Experts of a small language model: 14 layers, 40 experts in each of 14 layers.
Below are experts of layer 4 (counted from 0) of a mixture-of-experts language model. Rows are named router (the router's row for the expert), gate (a neuron's input weights, with its number), up (a neuron's input weights, with its number) and show model dimensions 0-63. Each number is 500 + 25 x the weight over its row's rms, rounded and kept within 0 to 999. Numbers have three digits each.
Before each expert's rows: "comes after" lists some tokens at least twice as common just before its tokens as in all text. This comes from a sample of Wikipedia text that the model never trained on. Tokens count by the router's weight.

# expert 28
comes after: " ", "-", " 0", "==", " 1", " 2"
router:488494470487525493486510493448466454465521559482492487506473493476495554496505501506551491520508502520507504504551477441462491544519526492523497488468505490485482548461531514462524512509539509
gate0:535513528521566480491539507498476487467516470498463497457485550497511529475524494497476516507462495514577527494482487476499517500477523525496507509527477484514470506535528480468444497520519512
up0:529515493474531498509504525534530488522492494497483502484463516523476515507505469488510502490525496472515516516451530481442505493475525470503543504516518459499544520512502471535482467507521493
gate1:545465466515518496477448495484495487537481469480512551445470525461506459551528498478543518467512479471506486503479532508497528477472484497531518504518451482528544513513511511491517517549464514
up1:547496494502493509517459497510538489529476514497528478501506482454493554515525461523520501500512463522503503520501512495488478463478496531471563539510498488507467491522495534543509507487459548
gate2:505478511512493499506473416512501529482469511467499511504465509504523495524530476453493497459465492528498514495533512475546503502508459500529488552498549526523467507474488502505465487506534463
up2:492470549494498469533471458503551487511522477488496496492518506502474495519543514487488525462488482545499476501477496502538515478475496514525491509535538485506505514473456531484493462541490539
gate3:505487460499555484486530512480517525536499509506522523488457464531538528532486500529442470482458470438487459554528504523468478523466515481503486510517491479470511504533522461551487511504502480
up3:504502464535460486505467541472488527496475498459526494501517483567501460460504474479517535475451503518435497478495510497555504495487448502522513526517507477532471506502543543524485484532475504
gate4:513529476477501515510477493524489518540505463485493478515489478562509520488467451483491518461480522497461483460494492511464546531446475482513491542509520496512514462503491527469525475510486498
up4:525520513512522533506499459484516474513530478502511491534502532488481540533486500460487527472500478500502495492483498496523525551502535501506519510515451501512581529512523509520482524517490502
gate5:521515476498482496477497502483491425506519546494508516494481556446476508490510554468487481496536462514502509543505488502446500452492514483484479476472504542513495498502525435516493500453490480
up5:523513477539470501523511500442491499535510524480454459498486487493488461479532481456479501523472453518485484486523522448545517480509452515545536526536451545523549475519477529514441508564472510
gate6:489497509495500495517516458470535430507536516496503525485507493445479484511494506536507493497500515505469476491497511487497491523480565483484521528479496514515475467462511454496523501522490502
up6:505523500482495453523502437454486464522543499510496532510517496460500520488488521497523486499479506501462500521530491486505503515477555495521542493483434520550522514527516448489471536534496512
gate7:503496549548515488466485535483522535489485512514488470503471492497509491513493543471460480479483493510497512421454460534494521514549486513486476543503490510530446531495559504459493511500511536
up7:486503475514554497562508487493511501513495534493504469518492497474536479485504493487470517514497488541487463511480533515473498477543547530521519524456497503475502510528487482525472528511479548
gate8:449511466504540504544477472531510521549486496516501487489516513539530480486488476523513487544524477477532511484514502505499478459503491508501517503482480544455475479493519514508483487505504475
up8:526519495489519504496527520516508531474524546488486478517507494476480492509545489484476467491459494515487502496488504488494525459492469535506526535521491550532511536489530516533467518530522536
gate9:484508504468469488572531496485512533527536483503497534475525478488517502468479519442484525510513452516522473479477511524552469486509503485503543576463483480503505501498468469480504550501481503
up9:513541485519530506534526539485548502506514470488487480553508524490462529501512500494451511469491466457533489499497534508520531480491491482459514531522516527469494521500469487545486489473479512
gate10:453513488555495494537512482492482465505528475502478501445516478532488484490474497458534490536489460519452522482469533521519498492537508534515507524497507550521526505495504512566491501496457496
up10:512487527526526468545480511459483508545523485482518525511515495498504521477498456533471456515466487531490491506501491489529500489473504540541500502494486476500477547495536505497441511523503514
gate11:449496505549549488484534524485506490512483525496521500517472477473497487482438492500474510522497520477565513475490500469499513530514544491514498486482473547494500472516480512529498516458498459
up11:482466474454522524510536486468511522485446553503476478502457541445455526509475467469495509503507522440571513455492495492509505486509540484508504528512475446533482507507477516515493516461511514
gate12:474501501466503493521537511463499486538501519512500494480513507479518515481504483475513492528547508513537459507503480494513522536511508466465535531512473509519515508486541526469509519493516500
up12:462488520494565491517538483443539511532524499527538478490506471516464492509490537440490531510513499503519496511454499511564512539527571475495517519531460503485539490495511551516502502445502524
gate13:523514526497508487505506517531488542528501473551436494493539510539490514453529440504494478519502510509495521488479499567514485518504495540485521527535516476545534487485523520488478499538535472
up13:518499487494537476477512498517465560474485505510480496531526486531513509487488471443514504535504524477519543523487462543489510521530502532500519533515510498544512488500532516491506531526546468
gate14:514519506530481510479460506487480543488474471501502500502534527495499523517508486455461464486443525500523518495473531476499508515419527483487471503488454502566481495487558462488521521516481491
up14:508505476542519468509505471477505512457482526498487474471479496476535531489484527483473481532475488504482509493470521505496523512495507544554511526504421518509500530506506491504479492571476539
gate15:534530489491527489517513511490530521508486494546528504509460481536516551467540497532494508488493495495440464555484490495476491551489570533530514568480510500499490474520536478560461499482500453
up15:481489534546475505480526542498509549522479502519527458511481476484500482486539516519518458527503489464523469511504483497518460492497567511556507490508508488471492533492531522485478502490516520
gate16:503501540460477499532510567468550442505534494509485505481490507512542536475489512507505469545519518520497510495466491463484513501529510529515488466473527514452485533526523515464519498470501520
up16:466505549495476519504504480477525444540511514549478457513529487517496504477507513434474544542475480492549523482512527511503538523498524531484494508518467506452496500504489487487481470512471472
gate17:506508545482504488486527476487526501525556515484466535494500481555465509452511501471528500532530504500479537467518465487489507535478511528488502475532492504445524522478486449493486486515511494
up17:464511527486507489516555490438511512518495527516543490472476458521483524482456465518480495469460505468481500489481479505498522491533553515468479514487487449518489512497513526556479494457509508
gate18:486540474481515531514533532496522543489479516524526525501492469506511487498519490484509469512505513489514514484493497547463474513515497518489541503467465516466491527540509529552513468536517509
up18:490503522487513494565499562499501548509493532472469503503503480484479466474565461421505513500448508533537498490434529476511504442451440554484516496479467505516480505505498498535451476528482521
gate19:456507489489505489485476517489487492492467478496519504485512474498495484498534508509519495526573508489449470517509504504488464555496477481503497445485462533495477522477498493486541485491513470
up19:505500519545523479505469475491513512508501538468521525454503531520473496492536474510476515470518489520525526532475529487494460518516513476523497502498471498459546473512516530506476480537478500
gate20:480485500507498487469546464480470456477492501474519522497453498464491533471471483508494530499515497473497472503498524439480494530552548499486514486504475540472485539478495507541536539537509474
up20:548494512536496472521511490479485458502453522473519488541480507463462517483490502526541498547500525514476446472454557480543516519505470479497508484485505539518503498497542511483501532538472484
gate21:471501496500533504473526467464486505521497525535462461501503524510526492524499460483496507513497480544537493513481526456470507474500488505506509504494478503526541513516465481508492483525546480
up21:515507492529497531492501468487520555511556517523463461533488487521499517498532448515475456526509493521476561493465528487485466474515520486486537500470487478461526501523507510523507494530492518
gate22:483480460533516490495515538507508509523472515488524488501497463445473461504476510520522490503471478520506486468495504486495496452486555485485495506542511510533501531483472512526500545478530465
up22:496487467497499523525498572527521499514476524508512506529489512474479467476511496516508500509479501460515443467501511518503451490513544470486481475522516479482545504497503483492522559476518490
gate23:506501505528536516497442513499486549509492497474481525502528463500512485500483460480486544522491459468478473502453505520491487513485466497498519520564507458504487528493489513505480499506495524
up23:475512456539474486502499545521503509507485525509482478494555474546472473530509489481511553491483455464522503482463522496502509494465502539518500527525475505502474507487527500535507509510465504
gate24:519487519495534478500542498490541455550512441523535505449490515492510528534475542555485514471472451500529493496451516490496495480459517517473505511478483490455530448518480480484493523513521493
up24:480485461468539473519498475486537496547534483523508541436494479511522506522476488505497470508526491508507485531492496521470458503453525496490538500505480541445499500509444495487490507525492480
gate25:513530499505508499545486466469513511500472550469510514497489493479489509477520469487490486500436505499526512519481453479553468492455485476501523539522500485476471560540483513528499451477475429
up25:516508522539524484512528500483534465507481507468489477481530509524507553480490450477511460514476513494493501530485513515520483529476523482529523503466465512502511536527486526515481493523507491
gate26:505462508535496516512487489500546438507505527488503477500503487480512481474551510459484479492466491532458488478520481525533521538526497501495516510485519525553471541480494535491497485509543545
up26:514481495546538478520523495501506479488571523494500510488520501494485470505502490440506512466518485452435446482514481507531471499547512465511515534479510525511484526506522505497523483532544548
gate27:482493499493524486493508486442477460501536536459475473514515498541497523505507469516522490462513525472540536491533493560443526566488502507512513492509511521535488532505510524489498507510462533
up27:521474525509502536514534505545483548517537501489538517495486473475514485496502467521455528486473475512509453540519514553534522532453507465497505539513497503530501480572451501536465550531478503
gate28:480488503541511512511484490467500560545446485498530441527528472479509496501502477521470512553490471529514521494545510513459523492481503515497491531476483493526521476503443518499527475464479492
up28:477484512496527524463509491505504520515505510491549484508505545504482461500520484509493489493474475492534511486555478453493544489513539490514479504480498472507516501463541487493524493483533497
gate29:549516489498492516546526528475499507486524576485489487516496492464521525528452510511529506530495537473471473527508468491483516529524528469476496481486485470476450514468501533504503491476521548
up29:477487507531509514520487545491499540494486492503493477528516488481507492522486487518470491498439503499471504501475496485549576520494459536481502534526488488496491549486489517514455536491487519
gate30:474510491505594503488472491500481481510518447499539512473487523464534534520535523533525479552520460466573502521479509477476494540533547474468526475489465510486490491531529475488524499491548549
up30:518505527572580493477470545512533472520479435522500471495536504468486533474509510498528487501506482467496495490504507521567530478543519520515516479495492492473513470488551522542503527514527544
gate31:512483486487471468553528535497505469464530490494500480487497481495492536523448480487503501508561542497508439491515484503476537509545524471497497510497518471545498553506502539494509510495550546
up31:529507499492518466555490525525501519518519490541467470471539490505483497489517459476514519511507496519506450485540511510490531512555517495524498529504476481473461523535466525509469488525499542
gate32:523464548522489460485493478523452463438491514490483486458499513471507519516541487470475483516511454479498540497528540490494542496514462507480509490538490462467519536504509516514478485524513510
up32:501516525508499476514524483522525452494495510505502496461532511504474543497471501467512526537541458465482508482479505501482527513505555516491527515511454457452515461492508463493490509495487531

# expert 26
comes after: "\n", " It", ".", " it", " he", "\n "
router:479531492531502459544477512504490441488544505469478503517492493505520503513521486488502500526480475482483477494494467499505455495508490521521523535518511500465477532491498491465464514517526510
gate0:487465485516523508488542556509482486495495528527506528502499490525518498439483533459482521501514488477512513489522518504548472452501502512479496469517513471490533527543559505500437480549493510
up0:490479488483566498503513506496483534515479518515500523479491503478496542525484504525553496515514486449520472486504500462505455473515515481514505503522446497515508496545531478518463513547536514
gate1:538488468484505497493489490473475502478484482453485508494528488465486496520485481516494519472483487500527531504561491500454584513499503533472565540483517521525545521538523555538480517545501539
up1:471488515499492477540439530500522482514483535454499486478535515491538528494523493518485494511486473495522526471479543481525501498493493511468523495501506469498481529491510510514503513533507521
gate2:525530525517483482479533512529513537523507495507487508507499488493486523458508508494513505494483520498502489499519500510521472476511488484448478526503522451503527518559525521469391472496525544
up2:538510480473458504511479547496460527496486466461470497527520504460519555473496469463475520467509462466494495499514466510488512526497503480546539511509518473511498499530531492475501505481515493
gate3:479478474494480514503507484516501508487463583477503464465531464537504481501513508538473492451504519489488522493512562487495561512495540493483520523510482495494479474497527545512521525553509516
up3:546516515530541474560503488513510531517510538475479488505496484531468496492542473468550509514499462518489487483519483502482490482515496492510542539484479543531473495531504546463499495499539533
gate4:466497491536557536494509501482463511503499488486479517466528474477513515487497503535462443480471448441510529487467484528479492472488509483479481522531501467519549435496506528535489504532480535
up4:493529520520532558505484536491460463529508518514490513485501477508499533538490515500514510530476501497487482505475474520496482486471537488479507515496521549452531473499534473504525522502496489
gate5:489507499490477508535529472484465518471511508475439496468485491538499476497531506468470501531513508501477529488502494507490530478471546514502516538515512510460472487501482465478514532520519550
up5:507519471481488477483523485510486490501487505476436492499505491547527507493566486430498494512501543502486469525554512508508533512467533577496485577515476479519462508551536490485475505491498527
gate6:492537487556486500487553541476514489486475496500473530482524558547533491450483481490446519530457485541510514532457501492518461536531477510556526491528520525454458512506490465477512509488487517
up6:521517510564482501499472517479533499501464466464510481471515522584501530499502464511478496535480483504450501505456547505452498524514486548538545471488480541478475491495469458507520516513465524
gate7:470496488549510471516477474489503520477495474467477505525534483528512522480489527483515511516505500497496518505460475517529521528493519464527528497526495494511497512484495471500547527546526537
up7:540540479510477465516469498510499507518469507477524493526530523510469486495535493491476454491524519482524512503501527488486510496501537503512524476526495508474458511517524518555505510545492488
gate8:500479507475544511501468528464475494509503544468506486500529491497471513464519451531494477495474487520501516514511478491507509520505525507460488486473474497517491512524534498509495499476503519
up8:489493503523528499492523489501489565495510521514451449480518485497490488454525456460484496522511480506525506511544481469503453513495482519513536503504499524453485510544553540503468500474526520
gate9:471518477535545491496483468538488486482507504508504528506517475514504444512498455492487494517537520524469507479527492507456497514443523486539519523477487531470511497468476444475467531499499485
up9:468501502511515484456513502503479545519484507472483483514541468496504469480489495497511475503505524537525497506528513494500523514477508517518526507492490517520553446488483529474475531569506499
gate10:478479508485529501495493519482496505530460529479514507472521521500507487498481500500532512553519539549507549485551471488479456474518524499457500493486473502516512500549475512469467454501433467
up10:494510482520581474521478493452520500501510492486487481482490495460527500485499456490517464460501508531512522524465501478482524506507553508485495528498458477502490505487498485464498497484499498
gate11:503431489501507500523501499519455546522526501480516492492507540472487469480566512465530553532522506532510521483494499505521465491489476539504543522518519529503465472490519502493450476501437482
up11:540473530483457491511499503454509510519517506478477510486505551521484482489511515496496513574465480558497506517482506489494483494467482538526524514492502563483511479519496517493454486502498514
gate12:517512500505523504494520520466492518524469553456455465504484510517492477476539441518502495517467490498532514469489541492490491500496515508482523500480491504486512520521503514525506532533490512
up12:548490507497535470498496494455514495495476535520482509454492522534522495457512496503493483507490437500511505527496501504427495531506501504536530504479461497522490526534500555488527510510515531
gate13:533497485498535519482524502490502489477514488496489482481492559511500513498520480486475495513504493538487526508453525482470508478519484485475545469488498465502447527486474504502453501511533484
up13:505483520559490515487496463469473487512518517473489461507493498502495494492479512514483499489450504539516523487495536506513523483520502548547513524479469467488529498505539505514433537536516501
gate14:476527477524514480464540465480519480528482488500502519512490531523487490468458505514511520511510490528509493469534485464494493517452464500506513470437480522493460516491497477508548512514465488
up14:469511492499502479522520479463507488505505475524449488480521490526514514492515491501494464517476463525505487487492538486477495554515496480506549518464458515501484524499512511493527529507511491
gate15:481473487446516527490489480478501505521502542473485494514467465426507495469453521482475499504525482526525500470492491485531547522498501579505488545514483525473542476504495501491499525504473520
up15:565526509487511447520524520463503513513487525485467507494502495521498524476490476481483539493498513473518512515484499494496539461485541520550528543508501533478493496555487501504497510525475493
gate16:466534498508444510519523515507518504543498512524485441483503526525550528484527503511511531552515530510477513469444486484521508539480446504484490467476493540447476515510543479507469494498507478
up16:469529517540443471520540513491532482539499551494482482498502521509487478483550508489494529533490476506483504480475500512502467518472513520467511504502511481489480526507518528506455502491495519
gate17:530484550505547489497512481477484541505493521451505466497498466484518493496519462522492489506467477510552515489505546476484537507519526492473559510496460509511533492507490504525505533507500524
up17:526513516538525483513492497469477512526482527468465510501495459490454501516558455506539471504494496465534520509525506491520475526512489525499513502487469520548560495503526492493520522520540501
gate18:503539487511500457525538510537527544522497486498483493494523515518507519459545501483545493526491505510492529516462490485531478450516496499521488510501496519509504487508520467533478477514490567
up18:480543510522538455544520507494549544507499502488471451497508496523500509503488472483530517517459483545474498507492506477504495532465513540506503476507495511484461491499528478504491481516477549
gate19:525496501570477458466548555526487519495480476499506473501495544506492487426451466498522517547501486480475523479520509484492503479457477502509511488495476563531520511477512451548473528510504516
up19:514475524524507478509523539520474513516494510494488482482507505531480456441483528536487496528486478494486505493483547500490497460483519487522506483510502508521457527507516476551446515565488509
gate20:519465487512468463508469504503528477511541516446509454506496502500495490498477480461508524516472497495504509502490489475534495436502486507496533531538519531456494455435487501502507494509438494
up20:520497526502524490534473511500538522491513497500488477498508505540469513484533478462512538478451488514482514488473497490496524452503504514504513477523497521431493505512483525466536484461533559
gate21:540496490465506497509442460506505517528525529510531489482504482521516505502486475501514503499473498481482519486487446490489528502496485476473552526446495487438567473560481524531499494521539475
up21:540518526497514473494502496472449472460458524449451478528500487482505466505456465452502527453509445477540501454532499490464542548477490527509545535507509505491512474488507498527501506533495497
gate22:530504515499529509553476491486459479524530525478525507477523494493522514459499481523493535469492538484471494527512487478485473532516533499543501469468485544471514494468436496500522505484542476
up22:485466485495555511513498496512485509497513460456510523458543512489507475499490473500477481470468521513519503528496487484517473482509528501528506486491505555491505479510540537484504509490524472
gate23:504515517492509542466477467469495535486476513474488470541484490501497515535562468465481536490452498506512545497505506498472530503509489486512548478483485474510563518489511533492503512494536536
up23:536550485500537512498499532497499479496485507462495477489514510469483531457546494502543496504468454484538502532480498480457526508488469499526544536457451521524504555486491543476484500496531509
gate24:464486510491503537486544504439463505497533486488521483495490504533521540481535479462527519534527496529520537516500470506539511490495503496483529476513506476443514559557545517462486559462531523
up24:465466452474502499516447484462472468503512519500495486474514447499499500480501522444510520490474501526464509485488504485535513505501525535448529520534518502422449516483534513468488505519446470
gate25:458494520474487523492517489511556490515509509518487486532483531532470526503510496484520458538488479518493516458489483519512481506462507517446505518471492489470506497505524491538488497487494532
up25:501477472523514512498510472493500482497479535512470491517519507522481491468530491478518482525459530508489479468463493505508520518490510519501471517490520571465462528525504515504507516514488552
gate26:450484493481550487473477506477502495501489526495516534516498480530494462471481512490483519512517516522500519508514511514489506506516476494524511530519478513457533513485510483506492469491512522
up26:529536483502495523512505508447515528508486517511489474487460513535482505476489499479530540535461517498495499507502519486447491499532473514498497482530496536493470458508461494477516470488490508
gate27:481496500500501460497459513508503467502510457520515503500559482516504518529465496482510528478437527506532499516496476495496487477496488537515535540496510473487510497511500493454525548490536470
up27:479477505450497513545523544461483495505536514496541503508525458487517489462521537522511508554513458536499485492521540480528475509502526473482516495502513515472475481514485529522501534469528452
gate28:519539512549504482478500509554519503512505483487481520508509510519479527488464484472501515486445500483467527500480506524518493459497509493523489494487474502498528458537557524462422518467514507
up28:516544467497508502488489514491513468481557486455442511531472532487522532497541452425485512525508530552472477504530471517506464529513471493491533527476505488493483539510511480480477493482559511
gate29:490509522522473501494505518534511479488518494477480497480533536456516467492509501440477504488519468562505482491503478499518498475515481537515496552479480442464535486483505488485428528475543476
up29:464508501523487462565521530474511505486512516465464486485509501499485516505517518470498499529535458485539524485480503507475510502508521522521513525499521469471517489539515553472484479468497535
gate30:479498501499490486542534501493522494488508539515483487472498510512520482477505515511489505594509507558498485491531480523521478478479548520555501509500486556463510504479515481520489489535563530
up30:522484501538489503501540512486501515506496492498505501463546502504506478513491480534482482525476476533497543472509459488508477461500525488486515506514475547501521513502488521493469579538486486
gate31:450482488489498451493478503507499474482514489525475468481458507501514497524490498501479495508554517508465502537515500519477495521509514533518487542521510486526541493470498507496475496506502510
up31:474481481440501492493484514544483532523498500503512508493504484488520523518454485498478525469491496500526478499517523478492542519506511468514495456494485499471535521512537505470471551537513513
gate32:473507444502512519514471485468509512481491532471486454472482487447483476478532534464483536514490508471517514488432525519506509504508514520476489498498501561493530499488522485559524465530511515
up32:506521481526466505483479512504517506526491522458470472490511499517462467456502504460485532511499534495483553520436530507472536492529502544488499493556436521507535542492497505490494492547507525

# expert 36
comes after: " ", "\n", " 0", " 1", " 2", " 3"
router:495525483476491507479474498494434469480462518452483498468482502509501537518508500475524494494533498507510536532526504463459490539536506505506517484464474523514462480513443518496508506502520508
gate0:494519472482478512515492511526467519436495461467483499469496502506522505520517498506469532489497451476544505509485468529466511476488499528494500496508528509529535479522534493539492535501495475
up0:462498535480561491504497507497477487496541478508485458513549474500507529488497536541526510484503507518489477512472530494520535497488523497546544482513520509521480511505523473472481496487523523
gate1:465519517455546515552471498455505549533499493521469500493503517506458524495506506467496523501483512487546519509441480494473486498522461517483507512481501502532575496569507487508505468503548520
up1:502451498514485471526456521515485488497508429494536514469540489475503474431528524480533550497444498517529483504475563469470486499536516533542514495510481463511482493505517515531450481545499536
gate2:537544467474480474490484440478458483450483537495491521494522483496505492502511506469485519508474492507473481508533475506469474499479485474524498498492569476518486506536541445498483485501489492
up2:559538493528542479514468503519509536459472512457490478520514501526490472480525478511508491494466485499539469519486485486531513508527511477511512499518524488499478499563509514489418503502486533
gate3:515512493492474474477468507509452474472509531478487500516493502499513546475493531426522504539502505500493490515521485530480536506485478492563488514442512528487519475506499459492487499501511527
up3:485468455498514521508497504483492501458480543504462533468482512470474508467510496502459491479460494501493495514469512471480516482443482496498503565522470530467477484478474486533471483493499483
gate4:502491475499497506502483494535477524467486482489500455497514520505508480561506487491506491463475521500488531483437470467474504481470484542471515502511481485507491486556494570520497466468498474
up4:477495512527502493528495451512492504503519477509512447478508490502478495505479487454537480511488540497443486469447493481527504526515474509519542477481464490500507501570501530518457512483491496
gate5:440516517512536537543501509501527509494469420554487494461497490538495482523498451463524496463504465527522507529460553538518519495496573509556504548500508474533518487465530499537490495493487509
up5:444462523524523497547526524490508526505509499470516454489495475574520484472506490478539538494489470546468506521473536469526528501510512503508498520521522502488480518460530520528494497492527513
gate6:538491479501518514511475516490517553482514476520484482521513507531505520528528466474501513511454487496496494510489460510509534540500490487520488506464500488539521510506510499544468490513492511
up6:560487498522528492495489474486527527521492473534473503518498490516538491503498513501483541549473459504503482499495482524482512524502544489538509504488518451546571483528508479517479496538489492
gate7:478501509498541453495442533523505536480523506535479530488524509492534498488507417494490487529496529428482498490500488489490483494532476494494513470476526516515528483507557501525529516517511476
up7:479514477472543475499444543478464516490522521558473527477493503490518517427515476477484490524497526479493506461473498534492490460532482477510502496502551566473525435502535505528541503502555458
gate8:534512508459547469479513429525523461524518530517494513455487517478474520507474543467446527447487517485486514473515510503551523492459528507496530541488516511487491501501510508495513514511529495
up8:549509502520479510528478496505528532485514483455478478514500476483474479460512482463468533558479518517514520498540510518483548474513520519500528530532476537515512485561530517500472485521504497
gate9:508497480484518493532464511535472484481475499460437500482487556460458521473508470501478486470514490506494497502558499519506529472517479513495527519535470540505528475539496525514500539486505464
up9:486492542520489484498517480538490501520523450509489493511510473517506523456529443461514498529483488477526498525503528458499488489472488539495525509494442475532522526509510534536441513492497519
gate10:490542476460498475559554519480506492509531504524493522521495458525439480498474470499476487565506506476535481505493516494458476553577560486496504439544478517501530488495494520549490513490521481
up10:497480482515526493558544520455512496505553473488510473470538475472479533464481478476468532548504502498525473535480542496524494538542510554488544487523463507544490519466482526538485531525526501
gate11:546504470520471474513497515485514502477478514497502491510481467503487466518489491492544532511544487503514463522537480516515493493489516536537485499512559496512498520478490461473500502540481480
up11:499509514491507489519491510480528525508510530511513481499488505484471497484483515541505505489506462500524483494504545440534494452514480497484521484514496499453457530499491488500480506465506506
gate12:501500509496485494517519494453521472447508553462529503491506500464496521554496533511468526484509449468516518526486467523507509472528513526506501516494548463454478484454523515528486484507498494
up12:444478499533529467514521488465506475498499512492466503462525502484539510545549564529481545492473507488517510515440506458557544473528527481457493507514465496534502467457493525498467496488517495
gate13:517523459490544517490483514467485532486471529472462523499486485460492519507517456471479502506452498509497511466463481488488521526490472484515521547493469543486503491552502559481445538450541487
up13:499486473504518475524481494463490517451504503485460527495527488472528513488519501464512513494486523486540510500508471479506504509485479522499512537536481568477579495542536541485465551494492522
gate14:505514527481459496482478481543481469492522503466481480491479457473479477491458500474461518511484484569517485530460537473546541496460533487496523489530473532507487473509439496533497516507512532
up14:489506522444466509494467465553483489517511475482447495478491476501483472482486504480470497491462508530552515544496516444535509510451536485478515500530483534520489481516460517512503510490511538
gate15:528535519542474519488488504505551507488487502466548500506514520469496512513532506489488483527522472498460542529487486502472506502514476516570513497513506520438512477471493478530478480488546506
up15:555466512552498493502456545491543504477479504502477498504475476526485459500511481476529509466501478504463501496451496488468509458534517533505498502501482462496487506494523487549443501496466551
gate16:476517477450491510498501531525495517479511510497477508524471490516510477540467502451538495522495438517435513540510499522469499506525502545509517506500502443484469501550491509521463493461481487
up16:500472514484525477553468507525505469527491508479475502508479509540549499495484481471470510492488472503481507517464526483475486516496438536517516518523443493443487487543495536500469470484483488
gate17:564508501477495511454501524499475535511503541516487500536500512497483502505456488500486483488528472486492517484532501488520534465513507482493492523487462517484488512497525509483483509498475506
up17:480508490505461505502528508481480509508476566519470506503499501549514485466447506476497486496510482468492526536518523463492502473489498496496464519483478499485496501514491485503462495487434485
gate18:503521517457507499506512541521517523467503521500514489471498503515504504496485490448480471528474477474453517496479503500499517448512533547480516496542494497486492493519554522505498538506485482
up18:524499480514501466508544548533496507478543556518490527531503477508516464494536446465494500560505485454471495451499490534507480452487510534504508511519530532468491507490557524484505501524476504
gate19:514478514487522533489503501443505459490487533479476522498503533467523476522491518491475496472478495462528487490490548505525525482502521510501515498507462467533515476534518530498492560496515485
up19:511494498476508531485540446487490471550510495527531523488520477527475481492505522514470562513505466489533524521494496517484472471501545522491531531494490529476524530545494519530503542450509464
gate20:544547477506518446515482522497544501479463517495518519523479509528535520468507476479481565492494515459470521496530458476482514472446519517500519491475475478465470508507531510535469526514509470
up20:530558468535485494536485542500505500491482485503516517506489460535475513489516464475469543506479476463471516501546515471486516477477523534485543508514498530517444542528528514545507532502503490
gate21:502511517551477538478454501525487514480476513525531510468508498563509501488468462547501538439510487455496478533487474507500460493505564496492489463502452510509509490499504493504530536514483509
up21:487472500522501500462467501518486470508509488490472467485512541510532501437499444525495501479460506474482517539454516447497508480509548524515508522494449526519514499531512498551467545503535494
gate22:443521498487524486500520486461528488531528506458493475435530519470478494452474478551495511477488441493537493479488530532517511481492535499500536516519465512473519533495545488529471511525490492
up22:485511493501481501509504496468486485483538509462512471490506488480496463438474504537502505441494485530475450515449510513542472501459509528562516478475446512518460482473528472527459499545493502
gate23:419522517536496477530534531464487532495519548496487464503534493526491458495523495443474536500488494517519521491479545510556521469484515537509506525513539511476490532506519494498484485489464498
up23:508518471483536505505495438461492539515511550470463486494512534498487523491461462501498527527487456513526483495500530490508479469506456527520549511467467500486502482502514514510431476515509506
gate24:501508547495519488485478505515494523511485515503518491529505511500479447493491542479510522531502501508501477495478540503544550502453533501529531513506513473530508506531491462481500474495520490
up24:489508512477490470537497529529489483523500500506506474500491485516468478501492511465515513481495498490514477497495517502528511500454509515548515513509521460540512494531490479495506497479511486
gate25:435490549503508483509519478518503476540523502488534517473539451505472547479490501532522513500511487469512488464467505505492470531531563527522494468486435482455538545472511471519536501509509525
up25:479499540495473495529523503501532480489507513507513488509504458494517481500465495508506512513489486507498475504418552480495469494518535492500508500481492469466532522438496478532478512493479531
gate26:508494498454480524481538504525470496489533518472486503477487471523497469526507465520461473478490432520503493505532464465501494468511482557480506526462513523452459502511498567501484521471515505
up26:484513499465486478501501504513480541508520514491430495484506488550519521544532487495494506512504470507526536495483484475485519454511478573510504561513509529483425517499486553508481510462515482
gate27:503511498546489482480480515525507503487506496507551487476512474540471440494494461515518544555525403503526514505528541502507507527504497512502473517489464470490505522507495502513480531518518513
up27:477488498511439508476446524512517507519463491503522458461522497551517434476491468478533535524491428496496529506491522501523510509498511510484489510498517452484494530490499497509499511502494480
gate28:477488519474495555445522480498459491521467554524507513481473511468487514482461520500480494526527501515546561507519539528504517486543526525503485536509440526469470513529471526446467496485555484
up28:502478515528519503524531485470526492458545486475500480533520537490481470531552470458518492498511439540459494488483519513510497506464552543510518536497511548483494516483523478498484500508497529
gate29:516513505559530502511490504500544513543527456495501476483515464528515511487483475537508510495470517495483491503514513496493526509496519517460487507494482451522568471486520476566461513553479506
up29:488476534498532512550500463484522495469537518508435496498506498522506548492513472495511530547460463508437480494523498475464513517533541500523515490489464497455524534528503486527466489538487502
gate30:541504514477505523486519488474495529523461477476438482510459529490492475520475510481488544496477524462487531499530484510496486508510528507496494570515513500532500510487500458531448529504533505
up30:496482464515517505490531460458523457518499511462483514509491478490513518510501490501465462478505518454475480490516528505514517481508496507488535502486499541487491467503507451491512497537514488
gate31:519489524476484534484531507445513489502512526460507493497494496474521521494516518509508514478495477513517518481514471504453441471489497519480528467469506525490537485488483502503510465489513520
up31:493490488476544545525514472483512483508560521505498470491521468523508499515502501488510488518517472539475493509505533482512465501468496489471505485499519543427471507522477492484518519518479517
gate32:518451497536520501516470507454530492519531542543470464471477472521482476532503480531544465542519486509465493503504504497499498515507533480542483560489497494512556462481475554538524493511498516
up32:488508508540529489500482509490503484479478502484464470500538505494546532522505543480533497530499529523480513495520489471517488507457514476481495546492513516525547499512532543537515490490526512